From a checkpoint of a small mixture-of-experts model trained on Wikipedia: 6312 steps.
Below are experts of layer 3 (counted from 0) of a mixture-of-experts language model. Rows are named router (the router's row for the expert), gate (a neuron's input weights, with its number), up (a neuron's input weights, with its number) and show model dimensions 0-191. Each number is 500 + 40 x the weight over its row's rms, rounded and kept within 0 to 999. Numbers have three digits each.
After each expert's rows: a language model's description of what the expert responds to; "gets" lists some tokens that make up at least twice as much of what it gets as of all text. This comes from a sample of Wikipedia text that the model never trained on. Tokens count by the router's weight.

# expert 4
router:442480543502461538437413483558483479502501540461505488480472480536568509551580480510540446556523526520551492499455506521521532477552563536494493485494536540494532455505470488523612510529539517540512543419566428458497527481506591471520572502474472474452552475501479420501557509459521430473511502500515451433517528457505532526518444599505412468497506470516511509504505486499508525432585518556515522550493551474536472585483494480516490452477529448446508511453516473516530569520489548522504534455538445482556475484560568446481476565478544522596521551554495555463475474518525456421
gate0:464419486534463463508505456527542433460497444539506497467518475459594592516462494515526560560473504515498499532506472527560468471480558443449473477525497507548526493500545535457597494496525481594485528502494524505468510528475515546566458483533464501545476541511450389466587588480551485463510505443494526486513500452546472544551524574474490414533487508532470468540523436502497503423564452476492457479482504472435444444514459471452484472481452444449506514489507580504518583551489526475533510482508497469528443509449527498482475539476566557466516433514538555480571509550545496421
up0:534545539530537539541481481509476500584506441481486499475439544440451471486442476570427497486514532479505442491508563528483589479524530563602463498501454475559524504452491451557480530493486554485543537534466529484433537473465489569564419472493482511426429439455563515514426517450491463561530537472547424514493494491402493512511447514473460508506499429516527511460530473542520469490536541477501471601524493556489442508504487469447471505466554518511513459518521500490493500466531500428488528507493595435421531451451480512553477601472545507514506476545565479491446503524477509508
What it handles: Mid-word suffix pieces. Middle and ending pieces of common English words, such as particip-ant, renew-able, establish-ment, subst-antially, plus phrases like It is, There are.
gets: "ate", "ant", "ated", "end", "ent", "ing"

# expert 7
router:474467503465553504464447548567533555550460500494550516555467521523465566525553535508571537514502506484522563486413589480518499482568471486474497524576610509474515449508458554505508489550440507437532446549518468513424522475539505502468493506423555522539460498528450503431501554459488462472519517517562528452553529489452581497485553515500464507465508524522581509513451518491526533436540452514498546518505591456490614549478532491502527505420535467507490469483574499477449525518443500533479539528605428496527476510528534588443457509483536494484481493523521567490497500453487481511
gate1:477523451523526434572499485437538489484474510459469512575377524490532548503371472503508562527541489497549455550452463501486462463483509484485395435457474563531533527533531525498508524485541513478486436481484542518482558428561496591489433526520452515563549462466481504486494562527498498446529495507446514450467486462595504514511460483488492515408546481433479510511439429471437496579506505509439505488473473487458511492451470448473449496466518536499529519501474467552472477521434527544583530477473494536486532519496480530578432488456488467479495520513554466522544479596514484475
up1:485562526414449558511532481525481506499363506488426405518471547500489533474472477419490529483445488559503548472551534530508512437514527463455457510525470472442464551504501540532480558509507470543520480481516432511534477501591496535482462422456536512527511488488386527451535530528546484430501507469460526569447532520571509559543452469524447544480505538471485581589483470484466475521548466506550402451513525465452470585514461475528475464524518511474485537473497525542498506520502437463487507498529528504516494524476535537542419514487447469517479501513495488568495390549487507509
What it handles: Spaced tokens before numbers. Space-bearing pieces like "| ", " in ", "the ", "(" that come right before a number or year, e.g. won the 2001, Population (2020.
gets: " ", "| ", ", ", " | ", " in ", "- "

# expert 30
router:435473538503510580440495525530569486539548556517477474546460545519521546552594460533518506502560502467484513483509523538465440448565478527507443502505506513485475492483455564463542491502395499507480496515552440470572493427533502448520513487476527547550467497471435439425505548459517445505450504535531490505498508442467520558501487501514453522423446502516472543511480467529531529448506487524541446557532553442500563475530476553498519446435570480545492507496579557434417551521517525564517469499589425498537475442529460564471497504515520524527513497524549554432541436476443456519
gate0:507490535535494486508509495464369491456438484460447487479518483512495482486467532465575541509502480514527482447489488476501533502521564520491490411511437446463537592478532447475499508512583508500528493541469542527508467580474469489504515570476505444406577503467543452561453410520497470497533476534457477461527488496525448596512468462531467510542543503421533480486494463469462495583450466529517493485415453545531459457523558463472464514563468501486533556460411470458556480498505497519431522499445548471440461506526459452506592462520605497518476497472460501470514555493522530502
up0:504518572465522508525554539493514492520541489543477485526506484575540494559563497529510561480546496507485418492531449557557428488481473478544496538415475519505472441471506487455467454445410438557425542542454444474565517533442448503456493527474455569506444558441497470514526562500520494449483579512442473490483438468457460528514556483564555478530449557506496497463557473508475478526465509512498436535559509536501547506582512482451546473493484522564485418592487558497497482507498500552449405498470473462565520483456463508538524485531498451470452441478461452456537487484460536548
What it handles: Definite article the. The word the and phrases containing it (of the, in the, The), often opening a sentence or following a preposition, as in By the end.
gets: " the", " of the", " The", " in the", ", the", "The"

# expert 27
router:483484488545446531518450503510581484562491477527488485603543481448506534541463499482525521480496483516535572560498474493473510498513471505526510523550513496513481414491477585572593508596538452491540496516559496484457500503593552465484474451528481473520476509511425445487520465461484449474490509571485542495523552492485515557489506472436429456496497465563486543559493537530521511475526501435535558565456496431504461485490405451492507507444518483464450574463555413496461514475460563558535591485553454531579450500519518533457495552451479547529549552457521528570521471497504492475
gate0:444472442489477511508487503513476488505541444460461455482499505457499529523456475563401580501454458444539503487469462551504497574532493566527428524516387458457432457493447497501501506418506524510456546531477487538464508486497491484502525609581466459501499514502487492532450535511546502412500426541507466472588549484487493513479483517531464470525513568516508500489562457514556451460518540486426511490428485586532486471481451485543471411519504483553524495533563474535431529490511544504531395533511505526477506512541538539479532442444497497479503582460474540519494431541484450426
up0:485524516582552571470520506549508549510538500478523451502480500531523515530502506532527479466581572541546496507478509487529474588491524480494424513484528502449482458473441519511520529432522505532488464520412515504477386456516539553458495479482480492434497510506522526528498510426544440557513443503495482454507524627525495471454501541553505462470469561469461452439500510397467500503530526484524464541464511504421579545439492527453456459443530498538470474534486529492470442570492435480500462529461560472547559528476438496475502481402459586438538543539429503539500487490487487453
What it handles: Capital word starts. Capital-initial opening pieces of names and proper words such as R, F, Roman, Christian, e.g. Rear-Admiral, Azerbaijan, Gilberto.
gets: " R", " F", " A", " P", "id", " M"

# expert 18
router:464516504500418570457443578557472466535522435487495465468427530533514564516507455495540538473606548465546502519489548508466524511542529569532449466448529550453523541517505533492510491548461508492549496472543492516501478456575565586579524508456521554475546424582500517479525504466543508539553502508586502545477558584480532542494475564500477541556583496429475530482480511485503502455497546507540548508448519486516516535446491487447536504507544496483496567451524514482509490554504513510439527476523472560543451536514507575431497507413504544534544564544537498452570527557478501521
gate0:441483572468448392512460482443448469472494507487498454524469513567488584489489502549524442478460456582538510466535469521540512493495528481582515411513501424475520473457503459560524511496506513497463424545506495527487524477480499528450471593516487476452518450504493442491558498398397531465494430495553537500488610549505531475525470469498487513504510477498517547569515535509505576468417487442535541524512498437510490503516489601569514480553558556492500500471488510481498471611497496459472530484559495521411518513519459501537511493524512554464461543525494473460516451487455505452
up0:501481539525542476475473546522529512536522527543470435472539420542520514494448543522539491444540526544522541541463467441506500521401532481486475502486615403450534504560494476494449535511467490507518525437499414441425562461532495511482507560586530534499487417512504427410537421470512434500506524492538534552501496532447483473522551413525494497521573520462497549521577479483524533621468525524551485513495516475526535552533503480507467451489482502437510492514510525488480474467554416523510536512517501534512530511525444428484414531482461493505546503561515535540522548547517510458
What it handles: Prefix-like word starts. Opening syllables of words and names such as un, re, pre, Me, Un, often inside surnames or titles like Reunion and DePreist.
gets: "un", "re", " Me", "in", "e", "W"

# expert 14
router:503484548475457515508474504543572474587506504437498565570550491462574547529515476507528460504556469593460531500500547422489477477618501513559497419522544524473480515482457550484534492545476499486537549502565461508446453429574514478536451521426486549471545461550471454470480526437482518528476507523553522535518502463444537504489485597500527458480541471465517503513442450500557445430505484513508466518481524516553488516524453429522494498507524521508497544408580460501521515476503481477468566525545483521552478515601531547518498490463508579562524534610470523529530487466533480498
gate0:538491484451483591552481525516466521439458366483493469455510419527476517497469506534540487474521503456463504456442542513507545527536546591483521460443431525489489550474486475511538478551467465460453529560499513577590454491446481517506468531582510485510557564484459536554520448522532540518518583540590547469493530473532554555458499425551525505561584475507506452471478576457519503472491521453529525493480540523510480552521511412500470472593509479519527566513420446505525496498449526520488501534452466473555466552503542559520463495492490472474505537485505438515553496448491500492
up0:474491520509534405486518475559476473515510489542522528501488573520525504581523515479444523579474520543537507546503445578538493479413430420517550481527538487421528502532508458524497485546480519581454462454431523486564486482530506587429529545540549461505482457474550505524539534504544493470484417512452517480491497532503428524492489536466509531458495465549465466453530514493496468512463501494518457542486507509412530508459505597522561537474465499487411485464489427560501518551545432494449458497569529510443549488519456454498549486488422523518553597448483578467496536546498473501
What it handles: Common verbs and prepositions. Short everyday verbs and function words in running prose, often after to or and, such as use, pass, free, for, of.
gets: " for", " of", " not", "ing", " pass", " free"

# expert 10
router:485483541481563500490447547540553490518475486544539494599490546467470547489491485483555483481523507478498540492475533476467538508593510554478525470523466443466543511542444612532558506591482500493517491521607467518490487475598547487471493486522537557525499477498457459459540491484482534553504457474517469521497504479490514536569487562501482516445529485488516465538484490513586548455495414463529516560476522485518558524444458527518549423467542445483533548470605455503460519506519531541467563534633420493497490481534511531433478532513538521451450547532537568488526518492430524452
gate1:555430499531509501516465497557503487453482535514427494492524510467527510558502524512486510519482447484543456512455489498481501499560554493541498536571529541560486493484453530437503528530485449487487511457512576507474535426479509573480504484436449524529529532457474441477497506463566511515487533485472537481493504429463558544486550571492483504499559553443568464424455475443563571513543534454547522522522557539582555528530512410449432479469459506499461459520549516488514529443505530519545569466505518534489391471507495482514532459531460468493653550473504548509492478475591511577
up1:540461481519596525521572511497544504457460470516409500546547429503443554454512575529510490483463528461557429474546507543500526552508439473516540513537496485529489498543499519483533457485547440430514549457527598543465508491486484492483476475504444462446452490460445521473492505462570527522520509537488518596490537535445536564453529482487522538471429572517574476456471498477558575531450536493542497501510448532579488441444486475514404499505442456488554478483460497541492490512505423457477553501512528477484487549501454438528582488569487437505560518483430478453459482470533467518
What it handles: Word-initial capital letters. Single initial letters starting a word after a line break, comma, pipe or hyphen, mostly capitals in names, such as L, H, J, and -l in X-linked.
gets: " L", " H", " D", " J", " l", " M"

# expert 29
router:474468526491481507490514507513565420524494535512510526553474530455520521531519525485576494526496488469512486471431596490474471478521448514501498488501520516489467499493460523560519518545427493469545507534524484529518459460591582487564565506441510493499569494538413465499464527488475530523511460458536465472468476533489573518529516589514438478444486524431516474516496490488565496471522531521495557578493582416514530524449453526490475555491560479510521553449552463474455556505493495534482609465553407499537421470484498549484495508423525498535540588576500578475496428538471422507
gate1:489508477530546546521486537506515554542514512470515501451469455485537513504548475406449429416532476540494506485490498522517515440512517512487546504466510517489494467520518530444464517527520475457553460536532557462477488510547505536513547485521599477418435472504504499473609454446411525486522440479571510530512569535438498539509469409482515472501499498558461511485478484534464428511543442485460488493502587517436512497554522535536495526507517542420499478459641530588561486527510464464456546508503496508464517541493502466516439516524486602505463530449514527491479603468479416509
up1:521489482501514519486507407546504438514451458470486503525478513473545518458438515502523539418483521492449529522519484468519553489528500511485521611524485523452514541522449509483496497480478424504391539511542456462505479486496542524409529526457466515528541530477504529464437570465542518445564512546463515512501520459546513557436479577428631438488495468471480504500468550504560521524556550537459426482536468514565447463465522475561546474493434472526442563552446431458499491505467555485509461476520543454537462504527488549489514460465498425545569521453461444490442475484536497441
What it handles: Line breaks in lists. Line breaks ending list items, infobox fields and table rows, plus dash-prefixed list starts such as - Pro, - Sub.
gets: "\n", "\n\n", "-", "|", "- Pro", " ="

# expert 9
router:489516550406499480448458526538478473502478539471492481517495519483471507496524512478514515529500510540544509491400505475490537486503503502553544451552567559472508478464513609519544503548544535477554453469532496493507499471537549531542472490537543460537468426471466506454562517446503513526573471539485562541494539510452580541545460519550414506554603499447482444525454515472499442481535546519502500546496617484491544502472469525511498511446546461492493494405603487522524490482457557523441536536503469500576477444493486563487426531406505576424528526519518575492487483529491488524
gate0:484493487497482432438486493512568521514474484524569484439479484482535558523526439505449499535523580464521533490517557514526567463519554564490493519471524524559533498537526497528507483501511456501492466507478539541502526535536533533504511477443427539467516553483545436496565475517552568572530594553532551526559435594471512563468484460488520448496546501507489457521530505510515439495453418442439495479536510513409535520484465449585380518498480569540572500543534489490522489439546483513537531466490552529404485483490502581522513516480508402480486504575496497498534492492525492426
up0:499485515500499503550542494507499496454423465478523474479497564489513527508521517550437507473463469448501454526550547488461511558476424483470506574451412470507539461447439414446464506552503572537433512481521562457505495489503543483534492523417499474446531488491531510412470522529530562482519444455469470523438546493406514513451391533487506480564520520412493516496534466494472462458519485533518476456517518475483516512520512575451431505534498507446587448494606511545532475522539588426579483413507513530498487526517501525550523564450505499442521527535492501501501478518468463435
What it handles: Adjective/adverb stems. Common descriptive or time words at phrase start, often before -ly/-est, such as short(ly), long, first, early, and List in lists.
gets: " t", " short", ".", " long", " v", " first"

# expert 19
router:543434517579510478514449469465519574545490485524454504554561513543464472476494483497505523460507468502448499526463550416492532459563492518548530478579593501486530510456500593524487510525543480465556481453593482544521486472581515508511563507475524454542485509509454449463535543438580553489523486507511490555520514557569576540511520530510420395488530498516501500514485466528538521453544441512501501471539510504468560473445417513435505480470501511523487509502452450552430592474448446535539534535544467476523486530568481524524513522461474572500471544575498548480485464418477485468
gate0:476501539506477491469431549470488536609445537479489516524426564523489513504467518514433566501542469476517543459459526511476484427467507521457520374472535543542582533489526477538450491539453441559504452499522481468470472461481536556495491467505501496503429473507474482469493424447549552522432490427504549508475496548510539460508556461474459507495499534499474508512467552452457533551513511627551538553509477496504496442523411409518431503508518460530452512419469496570481442454549462452425486499445526507516467471440451468482545480513542578519524478506499486492554529539496488508
up0:510453548495439557467488502475543505525495511507477506499435475518487495457493542490491529470503457486483591507484499490537489489544538503578484453456507556462499551488471526599537475557580443531533484498511438467465495567575483504540527551512526446476528573420471534451595524526536569449422455485553496508573492508525565524504587493495476412485494505436518463442471535539521575469430502517487468540564502485471514489486472438528476449554454561498510485436530503489492472512535516575455399510491502469468485582505469591464539467538498461515487489521511563550569478524477535510
What it handles: Mid-word name fragments. Word pieces inside names and ordinary words, e.g. Uzbek, Jessie, Morristown, Jasper, plus common verbs like could, reported, brought.
gets: "ent", "ile", "ric", "se", "ed", "ess"

# expert 2
router:458494469439477495472444511539508420588480511514519509546460431566492508507479532502555524528518445479538514568460518464514504458544433505483513502521462458496437435559508538508583492549477516493492476497570544498503468489517536514534468520484485511493499425541422456471554482477529477555569457509471467482541530465568515501486548508499488509505546427428506517440426508487559493452553475556469555535476524454564537536465447510494520459514574401476544459470524473469492588552496503455440474544571463450512517496506554569479462469479568531444465563546475572497478514543527434429
gate0:526534479498522533486487439498545443512506522516567577500534517538502459458562486520514505437470599559444459492538524508553495498557614472510535539576538478525453608531499542468522408520575596507553517519499478476446476436534499495552560510513529460439588480532453502477572529482441467522518530518513441506545471455465516562579469516519565521487541515453457407493500468543535484424555442464466530547487488517480471501482518561487521412451521484527468533539509475452491494499512488515521552586509515503561461518535526564473502521519522507506498496473494543503538492552466497471
up0:519519477590562529515440469500526446573521518587569574508508506540505476501579487500482444375545599562513439526535519538549501558516546443506536522520530518516454594556480533481549461476539562523519556513516447514462534468544510474516551467506499488471594454508487489517518536493509509460491584536502498438546498470551514572534470495528563544474486504453478475535490423565530504523568407442474569537505477595447520471477523532444516455483529472516502521554475527441512501470439441581518519545526499508511467475452523505489482499484500489483489493485522546553501520514502507482
What it handles: Releases, awards, numbers. Verbs and nouns of publication and honours in film and music articles (released, published, won, Award), plus digits in years and track lists.
gets: "1", "2", " released", " Awards", "B", "3"

# expert 0
router:503551461428523590400511474501503512546457573463495511539515574471464470546537483436528461496552460586510480488419607443469536520547486488514433485530498456526532513508513555524499484520444497459540496532519547485511427464495531466571577494488546495474572510503418437530456583470555505494491509521522461433430535465454556489491521514521498504500550500452552486495502463496524553440534497521539470507497538421458579509489511481582496465481581489509458511439474462519460491517474548460541552534469472498461509501607466467522498525507508513576489553475535507448515437500475478457
gate0:476584478458543536490444510510485470461455507479475478478466452505493469500459505509540454540500521497569482507523448525538531530523518518549538505498479505512498505530415571494569526443537488512523469501459435564496476506541550500511481521481501420546503475454496503599471464475415480485587524559521468470535572483583455522470423562526529467484517488484508570466557529449518492547503429514469496641452489468481474498536527502562509513534560390496478496486493543412512537534543473521551503451502469402469505468434477500503540522440551526597501536555545500449500516522532483514
up0:484469465513534484516496568480514549546524522481521497489446462498529535480526525528593472465475500552487441493516552598464529548571417552483430498377494510435494514512513554531460496470488411476492533540457447520536458450592509509502500554479423480479475506499485509521465527539520531528514549479534465511527525468516567498543472472542515439460484593484479479541514511481456444462437331475536437551496519529474584544483527486509485441505558469542464523508518494517488516501537452535475458510498492526456517514507518505493572438522431503514526499452434539458469450497567535510
What it handles: Latinate noun suffixes. Word-final pieces forming abstract or technical nouns, such as exerc-ise, investig-ations, -ology, -ization, inters-ect, often after c or con.
gets: "–", "ect", "ry", "ism", "ology", "-"

# expert 12
router:470419517522507497503512548503578510451485513496571458547523534568520558499510563503510491535550447530463490481518512512481475516574508486496453540506537483471515493517485534477495528545530506516524450475542529549565454521476490486493505529496504515598540484510468516495560529460537594519466552471549606499461534512549457488506518507526502437446554507487532517559413496473543543395479472480536498565526534407544577541434426544560446553446506486532508554440542493508545546559509504491505519484566407468467511462547478570502511472502591468497474567500444535517536490476503420479
gate0:597536548488517565509561523508522544518493497494420481520441504542549563510458556547423503509459494548455451442491529470507535475556493540514541426475433501523505489507557529508508511523508449505456505523557477499409376466490519562498525537511553482566437491579501537473454508487517443452474455504506468540522536523534495502477571451473473507470495511516482459431440490457525531476459428551511479612512478535520555518494455536458500485513537500411475529490469528397503503462529534471444526572566480414503453490454451539506521437452526544519483475524495500512498532457561470491
up0:480523476480501465407473515515400589442529516477497501497467474528510480430494494530540514463508538601491498584519504508523510557507480492498453484476548613458503530532454504528475546444528511479452465493541549499611551518543412509471481467457478505454525486469510475517541487517536531528563439482499492481595468563506516535508522525592494511509495496474497517588470498563464472515512538471514449456509495427503516540499529483516510566465452488516488464535479461551430517534449445560516467501535488494458576455467532454517481535495437524515660517524499510489534548509566498542
What it handles: Short syllable fragments. Short pieces like er, al, el and word starts like pro, ro, des, such as de-er, boil-er, vess-el, coast-al.
gets: "er", "al", "or", " pro", "ri", " ="

# expert 22
router:508455565492465565386500469553503534541465563514484567535451479526493523517503499498499507488535520455560603546507512507452522457554463523522508449500533516478496442538517503509456473557507467500549530511558535442472499496523548462493499452464570559484496442522470478424454523413493487496462532511518519526515509490445471476539536570478392564457482447493565519481484442529515487521522464476541597519520531517500530514467476566477495504452492446536590576444491402437506517455536489455487535456559489499517415503506557544453469544479519504447506482500499543496539482448609465515
gate0:525424422560504464519456511518556560552483549500446496568564466498452485496501527495509528505414466467533521561514471540434473462496524545474507440486472475470503499527504488438466422524585558540491462482491509462443473444507410528481480516557534502572484521504463553377538484537529562489531499453434522505522468471577500483494496452544506459495543438538516458504535457513513440497486539478490479569524510442508526559470490505443586436527465483522532467466488465531508551448536464505469557500469420466451429501463463540500406498462427502494493480494493440504535437571497519483
up0:531576526539490497508487529445384485537474460542566520402411524488485485495503496462495532506490490491538445463505517494440459523517537439481480458488478489517524503511462479549416509479460546427477470593563478544514472553523486430502468485462490528500453483422513528538453492534510529577483481428597438551479495549495495500478538490525532555548495483545510503511496543507486566518553517512522464443475464512524556458462495491530430579537429507493523534452546472541498530516528485508569509442571475574504576460590554528524482598491511534504459549529522485504550476477442465531
What it handles: Accented and non-Latin pieces. Accented letters and non-Latin byte pieces in foreign names and scripts, such as ā, ó, í, ø, plus Thai and Greek bytes.
gets: "eng", "og", "á", "uk", "ij", "í"

# expert 26
router:505466522494444567476542548543517529476563498494445530535508478515483532478415511462543478520515547483467515512524517436497511532568520511540485482575547550435415447435448584496482515593516479493500516482571518517507468518531533482507426484454520492579521496524465550498475463497521490544473516488499459410489559458499542582470561490469512481530484522494536473458499471540479492442588482467574515501580557517498552464416444494534469506484542498484516510470544456440512564484450461588488549507566503513517459468578498593516483458482545486533536574541519550530530497508486501395
gate0:505565470511518545469504469520507453492495619544474469526532499437492519507510445486470509500511418575528502501483518436498507476535496573570437484549447566486462415465426515520505514463542560571469542576450435487523442474505465452545588527539491480555460478518457480486504514527499474404477539524538488448505453512523548537589462498499463514447521469545459460438533480496575431488480531503481514476485505504464414563556493524413523510562493500507481515455485464514466500498490520424519563477505512510478409451571511513498482531519458516514458484466524492545450433416484515476
up0:523565526564469653450524502468484503460457534503483455418530527499503480509438444539441465516544460497532559510512526410459507508567573487506477475515452529454475491445524495548456453491507426477479527532523499480576484525535481474554559534462496474480363543451500479536505515490503457534448578489538472509488516517533490492506534472410520481531498437475481513539500471512457497512495488443493518478562459507457503418447545518393491526529472476471478501471498456509502491518428571483481477463535513543515510450530546503503485458570475506489458445459559490525444535461484612535
What it handles: Name-internal vowel endings. Short vowel-heavy pieces inside or ending proper names of places and people, such as a in Alba, en, us, is, ia.
gets: "a", "en", "er", "ia", "o", "i"

# expert 37
router:468455521447497562487504521501517472534514598469524533581537505493474546466519531490476449500580542510550499530456569463473508496601529571540474489537529506499449491549460572501593558570528555474537412501575452460478460461556512494499559514482482485491557513511472524414548481502516449462483465476552424465496485503421517481450501542517451508487512474491522552496401495441512489453520447560506529577548551460522532544522502513526521478419609543479524542469544527490465525490532553502506535523512452540487503500564504495549533519488498513533494589534515568547545470467494494470
gate0:551523507466505495516439480481516477544432528508403540494483559472485477424479442546527434479536464495487542413512533450530473485486498521553572471613509506540500531534412442476499446475471510542508480426527583513475463410559495429504449459480472530465500456528545481484516468473445492571466522511447469440502493469446508473541502511473499479581494514534548490580434523455494470484485551538485485480477524446478500431534508457523489424472457550453502547551537434421434557459455503487420505473522531512529512558440523506469521538527540531511497412486571489523489492518503499521
up0:552529503527499518506511494553534450584421484522438579525520472459486479477526452474536491533439518500504538447583496464444511509513516513474527560540502552519472492506485510453539381507464447451515574416491516465550463559486519474514484526539513519517467500507519551522476487492469507608462515602515510453404461466423495485516526516494505537494537466525496525525456503559486467496476490517475507491514488497484499520510554479463464453514564516524429505473489428593465576509472548490386445588455507514541508522393543530462531491460536473480505432458562510472465554557517487491
What it handles: Plural endings and quantifiers. Plural and verb-ending pieces such as -es, -s, -ings, quantifiers and pronouns such as some, both, they, and table separator rows.
gets: "as", "es", "s", "os", "ings", "ts"

# expert 5
router:529490465520484598469491538489521500578496511569487540522463522528497542609517521448550511497545473552537589588441560530403479481553494522509453520513536486485526485503513531490541528588473436459535528527544515454501511476550510443564553496510559486536493387475478500522465462501538457526535489567550460500508532489501481540486528525511427545518555456451545473471424487457501544511547529538481472552509564497470594473508415491437503474496526476509471469408538434506483541482487468495505572479495480544482540536512489587487536535457553543486512567532500509475495494537504423491
gate0:488536487450520494458442467532502468447455476528541430491525547502535535535525495529470513546500468502527535478480543548447496512468444499558550439521591450481453465520523483460460553570432521495540442577549479523458435489490517474528507529514440457463482517523472492525576485528471490426475497564489532513491486443495530500428489467506521503532476416498529497490514517509550491576611472497461493516541546516480543572466552490561487514485512460442526461558574501545510553566532583502510557466518366512486528496497505499536542460582436528468533455547500424428532503506447515534
up0:554444507443483477546469513488491503479538479507457536545506476440430479481448362517463437485505489424499496487487514516515538547499523570449552518473508496576504503494474461487489449499566454518481541474469540491520500578460391487548512507485507475464505481548557526511404552499548464538481551493431537553483415496494561461579440502474470499545552514527510451509480509512469417468429506521476564481485429452473465416506489525431552435534513540531481438495487517512536468504489503508489486459490503475493474515563435561439513470483464477510440481446576463410512480478533456473
What it handles: Acronym capital letters. Single capitals or capital pairs inside acronyms and abbreviations in sports stats and organization names, such as DUC, PCT, TKO, U.S.
gets: "C", "L", "P", ".", "S", "U"

# expert 23
router:473459420456460491444507550548446549505514519518485611531494534469429507524481535467477461460569591474485518516489544513490495564608491517497495509545548505523471483535472556543513517601458517523585501587499525562447435451494564505589485506490511491547510512533408466441540497517448518458479505474554436460509548417512517536473470558505449417498538543493522517449481502487504482535502515518539539409558528511507551532461508559524506519460489507511534498439542426488511491467519480529467502555527522527512423534580464523469514490432498499438510518507532513443493470521538447501
gate0:502496516467503507436481472487525488471521464477536441536511529550586529493548500524510584502518450436554501493496516508430535515482458445439426409487471414493576493489541552469499488478559528477527496537481526465518482430512506516516515529454497453505518494498468510443463538482468543489456476483564509534434531497464518450547537607600580523520502513473497556508516540526476475527528451514479417489488496433536511562590488541486499562588545558432567441447556509499494497515479562501456553498439497495489508469531514568477496511516433512551522462586512473499512418490419500517
up0:560490432512515529488498485566486441523565571495575534477556501514522536504498448541526428425548471545536530478483564495517591534507421517436533471478555451554519484490581491366508571535504554456482541551440486465505446533504618433477505489519518496475518506515423511500468584478494523491520481495544511534512480580469489501460498523534541542428436522482461501518464499463458481494501542485529537412535480450467511457469527502489529511548552517453529514500552519536511469545470473489495515523496554505529442552512429453466501517561435518445534471541530477445491443500501437505
What it handles: Vowel endings, place nouns. Vowel-ending pieces in Asian and other foreign names, e.g. Chuenwarin, Abu, Chataan, plus place words like station, village, population, China.
gets: "u", "a", "ai", "i", "ra", "ana"

# expert 21
router:506514490537511516479483571543544472515516558521455506538427505440547622528521548508476469490573477510465531569465591465456522485542541569475499470526458531475492485572475588554526544550444480442559473491599514504495421525535544499538563536495503522528464507550462488529506538485484512459452466488515434496507476450435540490475493542458464494504500529522548492518440508460499548474514460540584531512506539491497522505415426489522512475404548435534467552459551491467421520484548538431453566522530480549511506517531479504517462497474502475457459501468518609494437474481487454506
gate0:523500493508489430501479475446470480506481464542480503494519494476560514506487469493457457496475504542477479511585513482468542386491449469545485483425496485551468486485527513528559501463541529530526409465476554501519566526492568502491484443521547534435466459517531532467472510435509506472520520473534510539465536442522477502554493543468434477399483524445501508528486492458509521460464507437599549504500471508559490491415526424511568537453506455454531537500466462458509565431505473553494441541480542451506516504470475460527421501467602492471435512476400545450500570470621498517
up0:430517535465542522487451484556458482448504510536481482401453423559549466501504478531456507467447493548519508470441530457507474535525489531507459471483547455554584494512515483538432606449438518503435516574472509527467489485456478508495524528509450455498450519552517500519498503479443518479494564464494485500489546420419454531417467545524435459519506525538515443542538460543474532491419479503471525477453554468450501513491414488489440544478474474541487530486525475479508475529565479480524406444474524474525532512512435495543514404426464570510493508498500555580553531529426478451
What it handles: Closing brackets and headings. Closing parentheses, brackets and braces, quotation marks, and == heading markers, such as ), "[a]", ==.
gets: ")", "\"", "==", "===", " =", ") |"

# expert 25
router:444534486501485464458464573479493465523484532456430554562474571499549509485527537511526501531535506477561477445472555454507472425602464527541512472484509523465506502443447499538516574592492482508532468494622473472528512506582500533468506509491506470531480543489412489499518472463538522548502465477532521462537540471501577529446507464516456479455511502504530558515470485451544533479532453457522524521510593509430517514488536521519499516456545444553462533472519482429520531461483557450411548493576424490575464473565501538483505462493501577494455520550497536492486486490516372535
gate0:490463550477498525555513511563482503508506455536514525525495505569454535574447523458512545529474480503486436562456510548432571476523522587475480494402489480390457420510537511549512552508540511493444523502526564475425535471483499460472553550570475513536470489473553468442563473495521493478550545503398509512495478519508498445450496563564536492460528466491507444466536470529470440474530448483391522487501565509557484517497425439436557440402497528500553546495514468488504503480502509510579479494525493439540489489494492553565515502500501494511432469545536499507530484432519438517
up0:489513527465510495576504560527532472530480488543466579527423446612538540436464603486552484585476474464491501500519503503458561464482507580481429441481538535463476494457534493532500508496469513548452503512544565463511478497563399416441492505562482476532486540480540587448480511417491549460545519530470507491510504471482567446469483580561529507403548519473516483463520501471463451471492496521433503460523576505500513500521481556483471527464429544546520549499501477517537475498566477483560534533512536472477510474488461507504487525436508479552429464539473490411516443499518497506
What it handles: Place words and name pieces. Place-name words such as South, North, Lake, County, Mount, and middle pieces of names, such as Jo-ach-im, Can-ter-bury.
gets: "ter", "0", "3", " up", "ach", " County"

# expert 6
router:461508531470475496512466535595480492511526464461526499473529531529473585549527570483538448523524528503521445489484518458493530457564520490465527474557553500473499453459468552516510476563461552399509462495596486485528502472547606522514523466496500484523497454521508430447495470465484477511469543536505485498556553464470500583413450534554446522430556524501486496548544450513562523431554485508470495536495553467533561524431545561479515490452536455530481554464538485527553532481514482521466536514552510538543495475546448591544455553485484519532530553485460611449565527536457452504
gate0:527506474504486540431430513598613516526399548469513555474472495461472489513488509487557532479533597518531488476538535522458512454482516514544538483517498572460522546463508489484460496479392473449490445546620505460521513474475523512541477515507524475533443511460508468510477519512485477507541474466513454612487494432457483454492516546492496407486513427459549485501495498485380516548466523536542496520469538490531470491505496514535543558499467509449501474503567444584467468493484578441537513494514486550488470476496552574520499513503455570509415443551557511488472474523485538497
up0:472501527515587488505535516436457482455568445497437445497505495501477581494461486545478519573476503477521536537461471538546468480455497478352443505488478411529534485509433536549534533456485528469517539477393458517485481545541510486488514544498449470497471446473485470483546535450536465486486506558512478468475451516561511527516542440439494528532472524561465551465480490560516506481510453477512504475558445497414554422535522534501463437472501509515478482462544549435571551581534447577438463509518521471573505533460454450485507500487470469480567509514527448486506550501416477511
What it handles: Table pipe separators. Pipe separators in sports and filmography tables, especially before scores or Episode entries, plus mid-word pieces of names and taxa.
gets: " | ", "o", " (", "ie", "go", "to"